config.yaml
n_layer: 14
d_model: 320
n_experts: 16
experts_per_token: 4
d_expert: 160
d_shared_expert: 128
activation: "swiglu"
moe_layers: [1, 2, 3, 4, 5, 6, 7, 8, 9, 10, 11, 12, 13]
router_score: "sigmoid"
normalize_top_k: false
routed_scale: 1.0
balance_loss: 0.0152
balance_bias: false
router_noise: 0.3
n_groups: 8
groups_per_token: 4
init_std_router: 0.00681
lr_router: 0.000418
vocab_size: 2681
norm: "layernorm"
norm_eps: 1e-05
tie_embeddings: false
optimizer: "adamw"
lr: 0.00139
beta1: 0.9
beta2: 0.98
grad_clip: 1.0
batch_tokens: [65536, 131072, 262144]
seq_len: 512
train_tokens: 432100000
steps: 3321
dataset: "wikipedia_en"
Below are experts of layer 11 (counted from 0) of a mixture-of-experts language model. Rows are named router (the router's row for the expert), down (a neuron's output weights, with its number) and show model dimensions 280-319. Each number is 500 + 25 x the weight over its row's rms, rounded and kept within 0 to 999. Numbers have three digits each.
Before each expert's rows: "comes before" lists some tokens at least twice as common just after its tokens as in all text. This comes from a sample of Wikipedia text that the model never trained on. Tokens count by the router's weight.

# expert 9
comes before: ",", " of", ".", " and", " in", " to"
router:504516487475475468499512511517512496436478506473478464522516502500534518498475520480485494491471527511465505523489478507
down0:547471498472523536469473519483487527518498501524519479526508499499459480461479510487521502522509535479451499524506531508
down1:532484517468413512493473509475539534499509550521485468500478430529483514520494510499470518491534503504488522518519497478
down2:524460500505533497501511520476495526496517431529502460497479542480467481453506497535488504491522497478508513513523466498
down3:471540517471491483492448525498454463506522478544525505506526509491506475487494479506512498457567496476528543434487504466
down4:505465485489555479529533475484457501506474506539486540528503504497491511466468537474492539465490468433493528520448507508
down5:487450493513519452480535520545498486497499506430499503485469539490481484482522519472479506529525535469521505444519514500
down6:485528460450540455513519502539496483531492501510497541500517581478513506543514500471507470489484492524492505463524468471
down7:528508525538465477514509468528475481508471489481548521510484528509576494517494470476457462525493527555485478503483489543
down8:535468526490453481509468531490521508495485490498489498574485458468496506504522484553516507547536482502474478472546532523
down9:504508515525469516503520502568488519514495508498516556473508509518512506515469527496514496451522527506512487487567521468
down10:507520454470507514492497470495515566513467512486532444521502499480493474500483499475500518464513507489409498501493489544
down11:545488546526532527499495481544496483489494489473503505528528495472569484493563483478485515502534517490532509539464451495
down12:508502448508513516485523469468532462516474503478512476528494479542487536557483511478471502544479520529531493510524465489
down13:539547459492492533511539525539507499506513495488525496502490481543458502523484494512447491461459484500510478494527525463
down14:543442510520490529500480488474494476492507460483506478562518493496531492501493474495523495499520544492478460500459516508
down15:481476521516516523486490481494532502424509520478493552510507450528526528499457510490522464540470492528534485504548525513
down16:494486506507540461517512572499506508490510521462471520464499494517539477480495499516516505468479496491508482495507491497
down17:499487466476480500532479526508555496520473532503531511476495498522486516480504517504520518491491501537482507450510517508
down18:462474501510507534458523513491520508499512533483441476480505462485514544526498481475487483481498522491479493503539557518
down19:482470429478501420559508506532505514480467514536517523485517525488475531502502539541501514518530545475529512507448534518
down20:535509506533448501531462531498507509526533439491513523534459484482517571541492504486484511542487487483478504519497512547
down21:512497510495533507507460523479515507520512502478479486495458530518473476539529497480523473502536464509471495481468521448
down22:530502504517501445504508510565473546452522488534474473550524521509484458562532524505514484532531507492536527502505503450
down23:442488467485525537493477467486489533511477516484524536507457530505487495496533506515495459510489537554479477529447546484
down24:524470496497487484507472485467536509508508473519483468485490464490521491509479509494471563541473505521465503505467512512
down25:506539471528495522508492455471460468491558506476520498499489508480507509489515506494472511453512498555507513572473523442
down26:496497422537492478518506498533530511504522451518493438506515512478515516528520530550486542473512480537483492508486504450

# expert 10
comes before: " of", "ed", " to", " in", "ing", " and"
router:451503508496493529502487470541475450451474497478482474496498506503485508514527481492494482493454524507455518562535485510
down0:470470460466494516520513515495498535511480449490519513495494506525564502540472486523511490525492517511468478506469550498
down1:465504486521490484532462537494511536541549505498487458523535487506486547505494521515524501542495515500493482504475471544
down2:487479535486484505417484535489528544534561514499489512548519472463474498534513546459461528536489487519479558506515485502
down3:476511519512527530465492464495518552476495482452533504553474493500516509514460536474520492485448504500474515532498528555
down4:525498530456531498455526500492519499546511504477504504480501496482474489515460500498468459532448466456496510500533490525
down5:548504476493485524511527524490515515509477514526491503507483504475494530547528502484486511527492507545477518493494504522
down6:501545532516506506522521441487507483480444506487517488481490521518522531498516530478512520506509477526510497494529491422
down7:502493541483524463511503490458488501457504566507513525565492485536498497540538497522489520518532537486502494504491500462
down8:501507522487537511472495502542478498500458522558472528484505504493466506490483506462544492510533497412501538496545506492
down9:506469509499513527517492535470489464490515496426503504496508494529506468476542513504525514513525457442502575513538533487
down10:525512484505530476468547489523531487527507469511466463505508443486517524512512500488488483524491518507493517470452496479
down11:555517502466519497514466483474500453478498519507521508545484503516504507495520493537488542506487505489469446528459518482
down12:491487528487518509533511495517575513483480447439495453482517512527451497492512497471500486533463498478514498504486479523
down13:484548500513537508470561493483494492495495525451505497503553512487475530447475496472498463470436456499484523498546568478
down14:476481509475498492470469522507528536520514533479481502494528512514507472495494507527519533489540534497563491509473515502
down15:491498509517481452526483480529519453552463455499491455499511482530446514471489473532504519472517485507494491456518478521
down16:504485504511510524449527487534505479508501464510498527459464476480510512509475489454496527507439448465473484515489522462
down17:504490473511511506477525507546522509506539502506483475508518518451487477555534496500508506483470474522459514495477499460
down18:504507448496493524493502453502482454494488476508515477548519527490531520461513526458483486469496493534490520530488535490
down19:473532503498487455503453511484491492504472536522518546509503503518466507448548453457474469471498472526478481478482444529
down20:508477485521487520467475511494494524498496498481509483498491531531518509536488501507500475451472452506508500482489532499
down21:538488541488508473492513517541467513488546482518505468483509482520474519515493486519475503512482528502515484544477449488
down22:504499476534494526551488517470506468495547504532518483469486526514500493487503479519501503505490484521490487481483460493
down23:488508512518542522470483523517498449482518488498472497542513475508525517513489521497484484517504502490486494509494498482
down24:481515522477502493520515501547504488501498455496532561462478491501497511520554503532490527476523490470467507476509486483
down25:520481460448544518512471509468457539494498488468518452501515545515459525503494453494496515505512486489470520508476454446
down26:531466533533458519502488523465490503515516518546501482505452489481512515512496515488527480503496498483478512519519497483

# expert 0
comes before: "1", "0", "2", "9", "8", "3"
router:469502465522503491496506509532469520526508510537496482478451427539519504500487546541520473523512484519472467512491549497
down0:509490498459504479535471517476495499508498491496499470478507507434497506539485490496482507517523476533510535446483501513
down1:583482465462497492532523480512532513493504497452501537481511460497470513528496512511475481522510524508538505479489480460
down2:505458500496481517505510511484502488498505463487533543500490476532420498502514476510485456514469445521526510487502526471
down3:463517513492505510547508495515465534496515471497531444486509499508505554504482502523501520491503480473489483469500536533
down4:487507495488511495506524493544552486468510497513505470495479456492462484505491516538480487468496526503491504576478498532
down5:502499490516475519503481531510472494520539494510500527518502507491482461483534518536461498520498529487509486480496531479
down6:494522517494477512469515481486509482473502565519490505503511469508525467509473541469493475511510513505497477483484454456
down7:524461503477489481500522459491472540494530467512522469500494500521516466533469539506513473445532530529484449462548493492
down8:483469555512519496486484541511522526518523558550505497504527518465514475498480465514518488480510467475500483503511488507
down9:441488527524458500531501506522509517528529498483501499522511522521495474516470500474461439513490507513506492498502474530
down10:501500515507472505485466472514483487495477458545535482505468480487511503513476448500517553522527506489545467555478503467
down11:471527522488511503510496501549508471522574463427485494475475496516499517475519504511499526476519480479476467548515496479
down12:553494465488497527526519515533488562528501502476451536493455479535483498500505532502519497523466449474501515513473525480
down13:519490500493496514555526488515490513527547543526543482473488514501522511487462500465490488484479463478494500508549486433
down14:490495492479484489511532503492492455522490518514523488468537500514500447491456507493482489492500538466465493462455522530
down15:494546450552517471538479516468481491543517507465533513473493473490505497521496473545522486480477512480510501466514527489
down16:482489494515520497510500493530461498478442500532475509481501534526509479488496492491536507438516534468512522514545485540
down17:532468476501491521487494498524487529509447528505505475471483489518480498465476517495509500458534495496476566468492485512
down18:518512506492530510514526504529487504464462483513509505495505485506474459479508537500480511492469504523544443470471472522
down19:453498479478501467464509488478461504496511471482498488515474504462492518480488502442468486509543485576516533504513458519
down20:519458508512523524458504487516508489511493541511509500491508483515499501523469477491477508492488459479458491486503511538
down21:479503488523539490501462489519510506496493537456498455494499514528533452511459502505470492529503507503479531526496483475
down22:487500508515521537511492508493554535547543547545508517497494510538497493487495468513465469487463495484449513483461486486
down23:507449498522513486501548500535516474530479529541491530519527531504541495478504455526489478523510521482483522509497491482
down24:503505495523487460538481530532496489513503546512544467478496505433435506486507512548512528479470519516522485495457496509
down25:516514437524527505537541474457440514504511502484468472499483492466512466519459473502501480505525482486516495490520495457
down26:445496502488497467506483480454463480515512501463486500518491508461547523480515485503482482509467522490505512534498532495

# expert 6
comes before: "\n", " ", "|", "-", " The", "=="
router:478476538509529527519523477471534499485548504502480524560518471478486473480510534485479524523519532506486509482519512505
down0:494470511494485489499511525531475492497518547504481497471501511535502514467494472566477546477481461537511488494478508469
down1:513458551469518495460482503527535488526504491502470484485480478543517546563559473504509488509520524483482465515546488520
down2:535501526486513508557522471496501530487466478508512515563487494488498494461476519484456448482502547531533487472510499475
down3:528482556468484492520526502501490500526479499520524473493482481474500522469498440468505529462502511511434509489523503519
down4:525512509514515543486483497539472478493479493493521460480416531513483499489501486478490477519488470487439489511538516519
down5:495535466524477540510472485482504501505517506482488488474451492514532517487464510500532510474494459510518549487469476445
down6:460499541522519480512522491503510506499528517468531526467500516511526511510506511448516521518470499466463458483516463494
down7:478484542525515503479487505489522521530473503495500477517495510560502517485503521467515486514576471506469513467479521500
down8:508484472507479488496532479555490492490516544487519490506495443513511509498541534497458478481460516483475510515504530531
down9:523449475493490525549490482534450507542489543460523507484554496464514481546489557457498477492550518501450458467500521517
down10:524501492522529527483530470490475523516523449500528458518513513496515519551521501519496510509491511482490501463475495474
down11:480499525510487533526513506490477496478505488489514466454531458528504517482440508455467514519454434543438466477511497574
down12:517527508497504541501504453500505456530487542456502518475533518528472533476520473532480465516485534494502502535487495474
down13:477467555466487508488514522489521479458473509532482451476516491522525557514498489468471524481493520497455451511505519493
down14:489488497493517487502475506502473455520514521523486497485498459485457501496506492542562529502513488531458528522495499511
down15:456491495462445516548546498476513502478489513480490494486531503508502510537521475525508463483510500497449500497500483499
down16:501487467485559507509531488483495490526475468524519502480541500457498502467536493476501510476527479477509524509525479532
down17:536524504520484476486528513515496524485541505486506515467499529456506512474473530533511458483477459524474468525497507534
down18:475499514474473498473489510565530459515490528492527465478502508502541514528506506477537537467519489506485477513504528496
down19:532514488485476530511512495508498496496526523532506485490461453525463492460486508524444510522495484506463505483483501503
down20:544485542526457557518506496542443533455505506517539549449486500498476485478475519514441537468507526515446509501458533506
down21:474528487475525460472499539470488509503487521525498500543538489509531458503514507514447530516549494489506483522501487503
down22:518473509476481520496471494499477498482508476476498507511504488490510486463493498542513516452493537515533456512508515496
down23:514550507453502470523483508476509508459500506463481463477529519491517532508488501536497583528541498514475477527477498510
down24:530507487481480515488481520470543495469491486469509511500519498487519497510528493484494467482517547503483443516490529483
down25:439530531473473488509520463482464548521515463501528469517520563490508473485510518468514483513513525509515523499479519506
down26:490486507492514501479544558515500517507515509471515513470496485501462509456469515535498475472520507548481452463489518510

# expert 13
comes before: " the", " ", " a", " The", " f", " to"
router:499508488485447514509477436525535515506496526478542522549522538468502497543516469456471514501489498519513497523526496497
down0:511495518504452475508509524503505540460485498483535519498499526471495550521543502523464487508457525483480521516524460453
down1:507504557516470525478485503521480438505517505475507521538492494491556490475493477526533518474484499505476486539511480522
down2:486516485576508500497508518498479481554508473513477525543500554519482530544482487471464493525488455497499486445520499502
down3:505520498508528457523487440507506501515516501487525468525522411487497516516519511521484510444491517493495514480481495505
down4:500503473482474466544515500461488477504459490508516515550514522484460549468551519504485497495514505498497485509478487484
down5:489528519491500481503459443518491495535487478510481505509489492523462502535460524503550483474548515522485496499479512499
down6:498490466456520504529474474494505498476482480522530540499481563504497490471468523509475493529513513545508488528475481535
down7:491525538509525480528523551507527487511468513508505455464482570512540513494492520544528471506438488530526458505504471487
down8:524505492489535504488528525553480529539523523485461520496524565494527514504479537520558529489469508498512523519529495494
down9:552485512548505521475500490493508490468520465554512487477468481515517502533465491501486521491536498490492559566518521502
down10:532485494472489491484560522525527485502480534491516504481484521473532513488536457490514442475497501501513505508538484521
down11:502475485514473501455503499496515461481515523522482440452475389484494529497490500509512552454496509483454499541513489535
down12:471518511514498522484507493547515485523492520436520494482481464505500485500459503541575494478505552521485485500476516472
down13:504472482489474538511525501513506497511455508541536495553488454460456516507502518478559508489526504488445501504505515491
down14:479506526480545488464488517492470498504464496525549533468474522491485529505488517498481479535473502518478506510506488512
down15:532508508501519510470485480505504554487505529512511510551495503508458505508501497459495532524485504503507525521537451496
down16:511486565507470522461479492481485520465489497521489471495488503506493484520531547488482486525500502490535510508530543463
down17:504454493494479504478506490461524544474504478505484471489502506532491506469516487533521500502496520498495453472516501510
down18:483503531508539494482533485484537485519519487518518494491506515513513556487530480469537484455443499502477506483495505520
down19:494511486501503490479474517510516534520474519441531481529537394504528509556503488453497540494495499482462531514452477511
down20:481507526491451529505534489517494497480463537496468483501516498544506491523517505523518525494461470522480474469489525514
down21:564500491510486470501457543491513493484508515499543504502458529469492488552512449496516495494492489483529475495547516502
down22:492477528471503531512475545554509499479458556467508468500514450499516517529543508536472493417509494493535508490505495517
down23:462487510511508507467470504501512493485483486502521519506501509467515522464523477482500516480505464557485505521524490465
down24:505495511498468508487510496474494521513493507479468468454494542517512492521535518469465493555436507497510474497523441511
down25:459469515507465489500498504515525523478532503517466502503514522497474507582490530504504485506564504486510517491480502489
down26:541506475557463511481479528459444510484496478527503533506500496525519481474507526534499482482469538476540492472521497500